config.yaml
n_layer: 8
d_model: 448
n_experts: 128
experts_per_token: 8
d_expert: 96
d_shared_expert: 0
activation: "tanh_gelu"
moe_layers: [2, 3, 4, 5, 6, 7]
n_empty_slots: 32
router_score: "sigmoid"
normalize_top_k: true
routed_scale: 1.0
balance_loss: 0.00144
balance_bias: true
router_bias: true
init_std_router: 0.0173
lr_router: 0.000275
n_head: 7
n_kv_head: 7
head_dim: 64
vocab_size: 14864
norm: "rmsnorm"
norm_place: "peri"
norm_eps: 1e-06
positions: "rope"
rope_base: 10000.0
rope_fraction: 1.0
qk_norm: false
attn_scale: 0.125
tie_embeddings: true
parallel_block: false
extras: ["capped logits"]
init: "uniform"
init_std_qkv: 0.0321
init_std_o: 0.00803
init_std_up: 0.0321
init_std_down: 0.00402
optimizer: "adamw"
lr: 0.000628
beta1: 0.95
beta2: 0.98
weight_decay: 0.43
lr_head: 0.00729
warmup_steps: 456
schedule: "wsd"
decay_fraction: 0.705
decay_shape: "linear"
final_lr_fraction: 0.05
batch_tokens: 32768
seq_len: 1024
doc_mask: false
train_tokens: 311700000
steps: 9513
dataset: "wikipedia_en"
Below are experts of layer 2 (counted from 0) of a mixture-of-experts language model. Rows are named down (a neuron's output weights, with its number) and show model dimensions 112-223. Each number is 128 + 32 x the weight over its row's rms, rounded and kept within 0 to 255. Numbers have three digits each.
Before each expert's rows: a language model's description of what the expert responds to. This comes from a sample of Wikipedia text that the model never trained on.

# expert 56
It responds to: Year digits. Later digits of four-digit years and other numbers after earlier digits, like 19-7-0, 19-8-9, 201-7.
down9:088175126101137133129069165121152177142113103137124140182148168189096169082143157133156149114148068104113115125095075110130094168076126125162104136077079091146101119197110146149121179115076146088147077091046122159091059135105124165078149050126140125151149111176157101107123120108150117184169141158115152146179112112138157187157122145144
down10:128066122118141118185085176125105175096143105091081129175112083218111172115148131132148099102133163115087109084151101141113154096134117110131120148156118149124151165109147168091155111125100143131126093113154181153166153044124163117102138106163118120190173138162124146105079105108132070097113145129092149132161086131096082114195104136116
down11:105056126161162124129138173135121129105114142165133088177182131199108116153124094069117102077169152117137113087180136102079119106149087079180214075093092073170122084156199153168084119177126122136094127116136088170159169085102154119139130081206160136166163128156111126147058142111082120141096086140121177119121133127124152115098155193132
down12:135150137129110129127110115109173140147134156068143174158133125108192105165125152170129167163154097170166067094072110049125191165140102081112106123129097146128089170140106088187091186083173139107107145145091126115161175135145169097118130133123139158127115099088158071108121121122127132121173131118138175084165122160201162137087176112101
down13:109116101131120140095156146208116133138067096164089192119159075107130174068165154148158183084093067082012149120133137118122072121120136144143187133094193129161117100126119125159075125108135106100180115182157187141112145152153127051131173098138156133069146142134116112079122091165134150134131110119136145190142153114115122127099122114135
down14:150073107084072157115092130085094139129136165149139143131133162147108131124117154116111107133167140137106155163107110141090135107167120096168163180157154086163108121146143127164118089164130122177131116125119115131137115056102149077118109156163126177131164199134103162151122097131124130085108144086087132107126092092133069178153150093154
down15:168104151161121196142160133183057141147149047094089091102092139186135197158084208121143108105144074135138161155107158187127106096185157208083075096089116080134122094110147149161197091163173168137142144088100118094078121084068095088084090130108119151171207146101105150143108128114173127148141159161105099124141090161145076117139145144121
down16:116152117111164168137147153152142094083096124096169129121129162155144074131150138119162156146130131160125145191134136083117131179158164146113014180188163139117160167113129122130114095141143158097144126138185129104150091131117142126201105156167149128146109082092153100191063190216158161140088119122109098124134055133103107154116141132107
down17:186140155104119095127116138031177128184104109152165109167156142118125137079154077098207106186128132140101133172173125115144077092139080106117132108110149154195146165109163167106152143191172113118089144130084117189115144115131183172180155103126125170149146112167172142106133157152159150182183139121137152128086094136145144177119102084093
down18:159120096116151180088191105126134172057144135148131143107134147099129086154129133165113129112136133170141076087107141139135119139146129131093151134080126147114068103133127080149091245142141111215160160116141119144149189136098123088139151156093167144083146155096094153129147121117042158000130103134164131170079116165102133187119149083152
down19:140066116162082096163214152109079157147138156109111109118163091127132116119170137164092135137154154093136116096139143114101147102176116132109219109091155165166117108159107072124069173140190120206122140115150069123163155174046125168080166123100139105105143174128096138107110125125091134024142136095134126139178134186110155149132160107115
down20:114127056126165185166129142084085124113090089125157077206108147206120143122120189109121133134179137128134187125127123078134158125096128077171133121123124138085133120157164133188172176086127092110149120106155211163109219131095061106156136145101135123099101117113072128178077114107091140154118119170140133092109128145165089135116126157132
down21:167139146163155172170140097119115204151157165158071154137168131152136098140074152130082129145112143179163133199145127154131179111126088110169106150154162144148137127135082152120183130102114188210138139105101139134126134117136159101106104103135082112097133195108091142149101177136119090112131032134112096061158143152111090107109178121154
down22:099094093118137213194040147163140077091098199097106125123177106148100145164130159133125130111095136151173159165127076139150116126135101110125106137148154090153148178138195108151150107093122079208120110091149171154181171122091154105172104131174102069094118160079125156110089182127081197041118079150126092061121122146087113114089169175113
down23:165143097086181149121058095111128123165100171155136109110136148085147127128078186171048092111114126136167151184112102142141138113216102160110126137113135101163105104128138110155140085096148127247146109121100116102139124112129111077104134173140141187149148197084068122160105142151097105061149093150113071129115132142109053082125178107106
down24:111151079055156125154127131173148161122072099154133111154105150153118155083115123120154118105132158143113123132097182115079143134126152130082105161077185152175120138094096185133166112117180115157145104131149199139040192179133099139127163156140081119102118085123067081089103115114152116124132163137137112175148178136102043097179112153085
down25:140098083112131152124167137125158147099098054158130150119090151156084122136148151165078158090176126125097094153097157111160132173153133136120183107063086110200078098119166099103140204128109125159109192139112142192153184140091121157164101095066121102093133149099146107128131173145097153024096139109129107121086096183121129128085163122113

# expert 54
It responds to: Numeric digits. Non-final digits in counts, scores, ages and populations in prose and tables, such as scored 90, population of 74, 1–0.
down9:114158141099106135217151151146074159129080149181117103188162147118098077119153096150116088166141134200180090158125156118133119174142171160082126102116129175133127114098134208120139081126132107118070128088169109171111127086113136131111157079145148105116128118099092103125139161155129118125139129144084150165164155163051089106130076158134
down10:141114118146146162081114061100101132133142104131153149081194109066095118140145061172158075104135115076150112094152203093129148169139154168086114054044128106083143166154167150056131070109085121139158131112131221124178159117139136126114157122105173070107102160114134146143127134115105153120098136173107134188098131127082134116166079146090
down11:107186133139113155071215120130140167067092149177122043122137117093118152151150130111080074127174107121148089125101126156150135159109129054082155122144121129167118152131148106114143175049154118082165080140159128130167182095048101096116165141130126107142157116215103113139187102116092140132131111135114135140141153109195080129078103086121
down12:082131126152043104138053084143150101155141145034134085100141165131148081085078127134095146091088070162121137087165156083118150137164127139132184107119176116138177143107168104132102082089149128191085154113154061122173138160169093123132122134209105138152134121154154112175152157116161170081143071095114112144080161149151111099124158105178
down13:168113158148151140116043152103106153133095141091130110178138138083141124103158110142129140174139146086132169176094164121178065103162129120147193082166106056117147161086164124140135183105116145255107175161128112120157088141164156142154152097155110129140097136091131090073115112139090170052121131106138089180099147148106120143147178113127
down14:078147142103147128116011184105151092152155213112110095096125098124146130127135133123091103163093152091123174086149162158137130076193099155169141082090166092127158104113117145139097076086104118227093152130069082145155125126158081111119124143132072154100116121094149121131120138091139167000134138130183111146149125122094101136163122163105
down15:124116152155131167157070166163151105184156139134122183144133079116099185131103135071117106193142097118175149085158119109138117130170209145178151132142091141142155124103098109133033044139143153194153145164165215180112135147159134093139159162133070117166076131085110121170148183131077094072089139173163163048108082139151058107064180134108
down16:155088093099121165181064122134112140131111118138117164101125180114163167143100173106151191113155221139123136138092134104147138092116182133126123089142114112124117131117135148143167073152160158236159139132134121113178145162156160174113136122103127110154165111136100072096127144135152095089127108114151137164129125163071090103131196099143
down17:076061140193155101187092145173129176093119156118109112112138145119166122201107126162168134099084163089150136177131150144153130203078148157089113155088156116124185121193093117096135118135114126190126125096117123132165108090143138127158147156131159089131132165116179169157149142155122158104181133090091122120168130127124116084126046100110
down18:173078080159187118144167114131105130129149131099130123093139084128055120148174154131092151120073107076130120161143080177210123128136082171175043134171176145156177126114094140138106135166099120227117133113157148085155075081148179100161117157114177134154112076090134128096097165098088173133155117191105093119102164108056119151128109118106
down19:158124152069092135095148120107192155136126131117134152129151163157174102048111135176167137102144147106177144055108131090107168102086110104161159117111127115112123133072110162184068104103144132127127141159113066165139130138165136084113164169203066075091089100102091108137149120134120137140103115074110137199110106142119163107167145104180
down20:130135126105111134134142131102097084170123170122113157123133160113111093106135165140093164157098145086125089141173128098114166092105105124097097105175210145167114091119090155132113158120126139150075203114153137049187026118126124113133092141115072208085146115095108065161136157178097181134074129171096114076100085109099150140102144074096
down21:047109158152089121149100104141148128125074142102148137112174173136180120126070163134156154147125154094187132113133119128138113094160166191171131077150096119099173128099153142159058099098119118217103138105144118169127161125112110123085134125097099112157102155127157143173181165119057100043094147141133093129061107195119111124129138117132
down22:137154120171157192102141119081180145112172111111182070143154075099156135064136203181188129171145091160157107125153121083140117098120120106123134066034156112136200108132137153141125104165121113127103118097124135156208141165113164134113123115172136129149104147087124103094157148123097114121175158134173125121107074179162091201073166162125
down23:143143143179106109137088122153143117143150152129133093139124160161135141061077135132074047118166051105146126126152136064111117150165151118192080097133137131160134134122111091139091102127026104130147125110099117110144103144129068147140144124184137138145105071121111142129105161036153138080165125141143069076115148163153137184108188095154
down24:100124126156082156122062107104137079172133170104121119132098095131150145129112144123150134119094141132143151110136140166163073122180161140155131131105061061152126117102137092176133086154114117238126153128123101075051112091131110121140082150165118143150114167110176122121145089130157119015170188093224091135119171160113148097136128158069
down25:143090145182137149213146122173124128068162181122099083076139118117127137143145135093096145168062161116107105182164150134170108102109119197154111107148175149129155107152091125155143177159122116233130091115105162075124134079144173082163119121074188135143137101127154167101082162151120145094171117152117094112166154115133093096138112099139

# expert 14
It responds to: Table header words. Column headers and cells in sports and election tables, such as Home, Tier, Candidate, Votes, plus digits inside tables.
down0:137083121106132080165091155135092163115177091120113127122104157099129169141097090187137152154091139176123120133110161075111154080118171074120151136145140137170164146050124148159138106149145124184189117132158118143103099131163117083143141132164180079172155149131112181133112146112124127087141149100074065141142108186110125101086116093139
down1:141161140143169095147093144163155066128077117136123113106122177167091196148085188088087157159093086154173178092157130117193123129118097105133113099120166147082180175133127151104167096118137169114060142128092174124166164162188173111186130156158190129104119217106183092118136161170175117089129161112159128113069106090115090137117121137123
down2:126121219094188062137126107096168155130157131200138133125149101137153120164099111135174144171063152171127123143167121142158143059131158142140161110145138095100105101131109109180201100098177122187082176103132108151102152161108133188142155127075131118156143126152199137117119164081131163048151039151198107178114101131169038160127149116188
down3:119112149164156150180144179087176114126142107217073122092135131123168172112184151127115145121139151115135070151127126149197093103171122124099144144137132140164145036143095162120154173096157178165090175133123122094163167145156177127089174096110153110129088135111095122119074171115105128120149128144203138154108120089169117106139101156115
down4:084218130146097114069127072201059123135169146054100125117106120160110115175153140161187110132126081119182047174122163094084167149107150082096143144152134198125105139125076115141109124112135142102076126147104125147114094127143083111113107099102123144125164137145112093122136119122149159133119104115144144145123134130125148074106198122130
down5:116127102078162141136084110074161108148199143088197147104098116141121170220115086178119150133157162162135073125157164038149135117081102105175117146160138160146108146106128159195109130148165153103129129166157135084150133122106074114144124110181157118141070150217112108146078069190176156122093136159142127123095187132110121172143139181103
down6:097088163090088102126177096121143136161124133077088134148175058211154133088150134115061156064125173188159164095180134137127088156093168130193121078159206138142142138130144090160160133121165125155099133075124110110102086161132117158152079107114138114072131127123101097101102130153159117074134108090130097182065103165077144211088159095174
down7:131113174113097054151071111114119116101132115174113051138121143112124133141138097113112134098141135144163164100128165053171145155094078135130139122185135092125127097120160126104107158065131126139133110112180141132153118168204145142111151147110147117163106136207099148123183101151116140129108108190156053119068118062095109121149139132075
down8:104086132175089120204025159156101126092129164144126073140129041109138141125137189133097082116074099185157121139165154130128119158103171129108100167131064106120113094140138141141112095127115114087099130151110134128184064110196151112107136205119135107133057136154133174140118093129112138187123098139191107125092178136127080105186145109093
down9:159162117102191114125133149141154079155083099086113089150096122099149147107080152132091169078087027157108129122105157193163110120123096139095178055125169169153140180116099102111184062133137110149117090110130164095185096111090118054068126124172132163116098130135152120110074165219115110127083105125186119170110145137126111199140120131134
down10:115130111141146148121000153129108117172101122115136165146179113130124140128132109099061106119155141140084117132121171213134124109109121156075114085132144091134122115121137174114102099119156121136155096108123137112130085108144130139093102128157057134097124120092176201148140112075120145163114122187153096086139086142125149089160156100150
down11:099129219147087135105034147172121087100191100172114076116090160130137142115143142158118150087118135132122154159175146086183108111125114126087070116104124136127118115132115154173115116086145204101140096112096153123128097128117131150097185138124108104140178173095111117089126159145079123136180107143122111068155133132113118147072168129146
down12:124108102122075155129031111137123131135113143111150108103104070157161077126136119213085158118150086112155125111168209049149153133126168126107113139183157107136122115156113143158174121117129043101140187178102209158142132091192150137080105117129103092121041130089166132105123151148119104162195062122149155088098144176098141094104158161113
down13:150136115133128133117030152107098108186126151138121093082150090136123170131087121112145147106140099103103157143098076208138132184079160130128158088143133151131097140132133118134171089149106137153095154103118096219157064134109156105120120107113131128167138144144138125090187138175161131131119068116144114154113130119064157050141161158120
down14:126173149141192120089205185122175108160105165161064182127078170156138166170135148119115178128108081126074124165132125125099114166119094088125149145154095127115101123127134155091131139163179105143079150145090147126173099085150111118152143103119130079182191110129133175079158114084133124108147087123163090137157119120158169084142155184158
down15:127096128031154125144037153109150152141098156108111140136106063067116153110074144179177112123125169120115156157177154064167113166127147144139107141187140173114118124129127161085053205172143097075103118168117153148149129097134142124066089162111095126081083149098157165130142109104150167149198092052131100120092162089148102165138132068140
down16:172124139187108114106097158163093190148199178109089091128092100078102124144138119131113126200087116142183113062155105127090091092118128067130179116150072151098089061119102120155160144069135165123110107138109132114120102169106132087127102104183125109165050169167104141117138119135148115133114133140143135163062111123111092077146125106077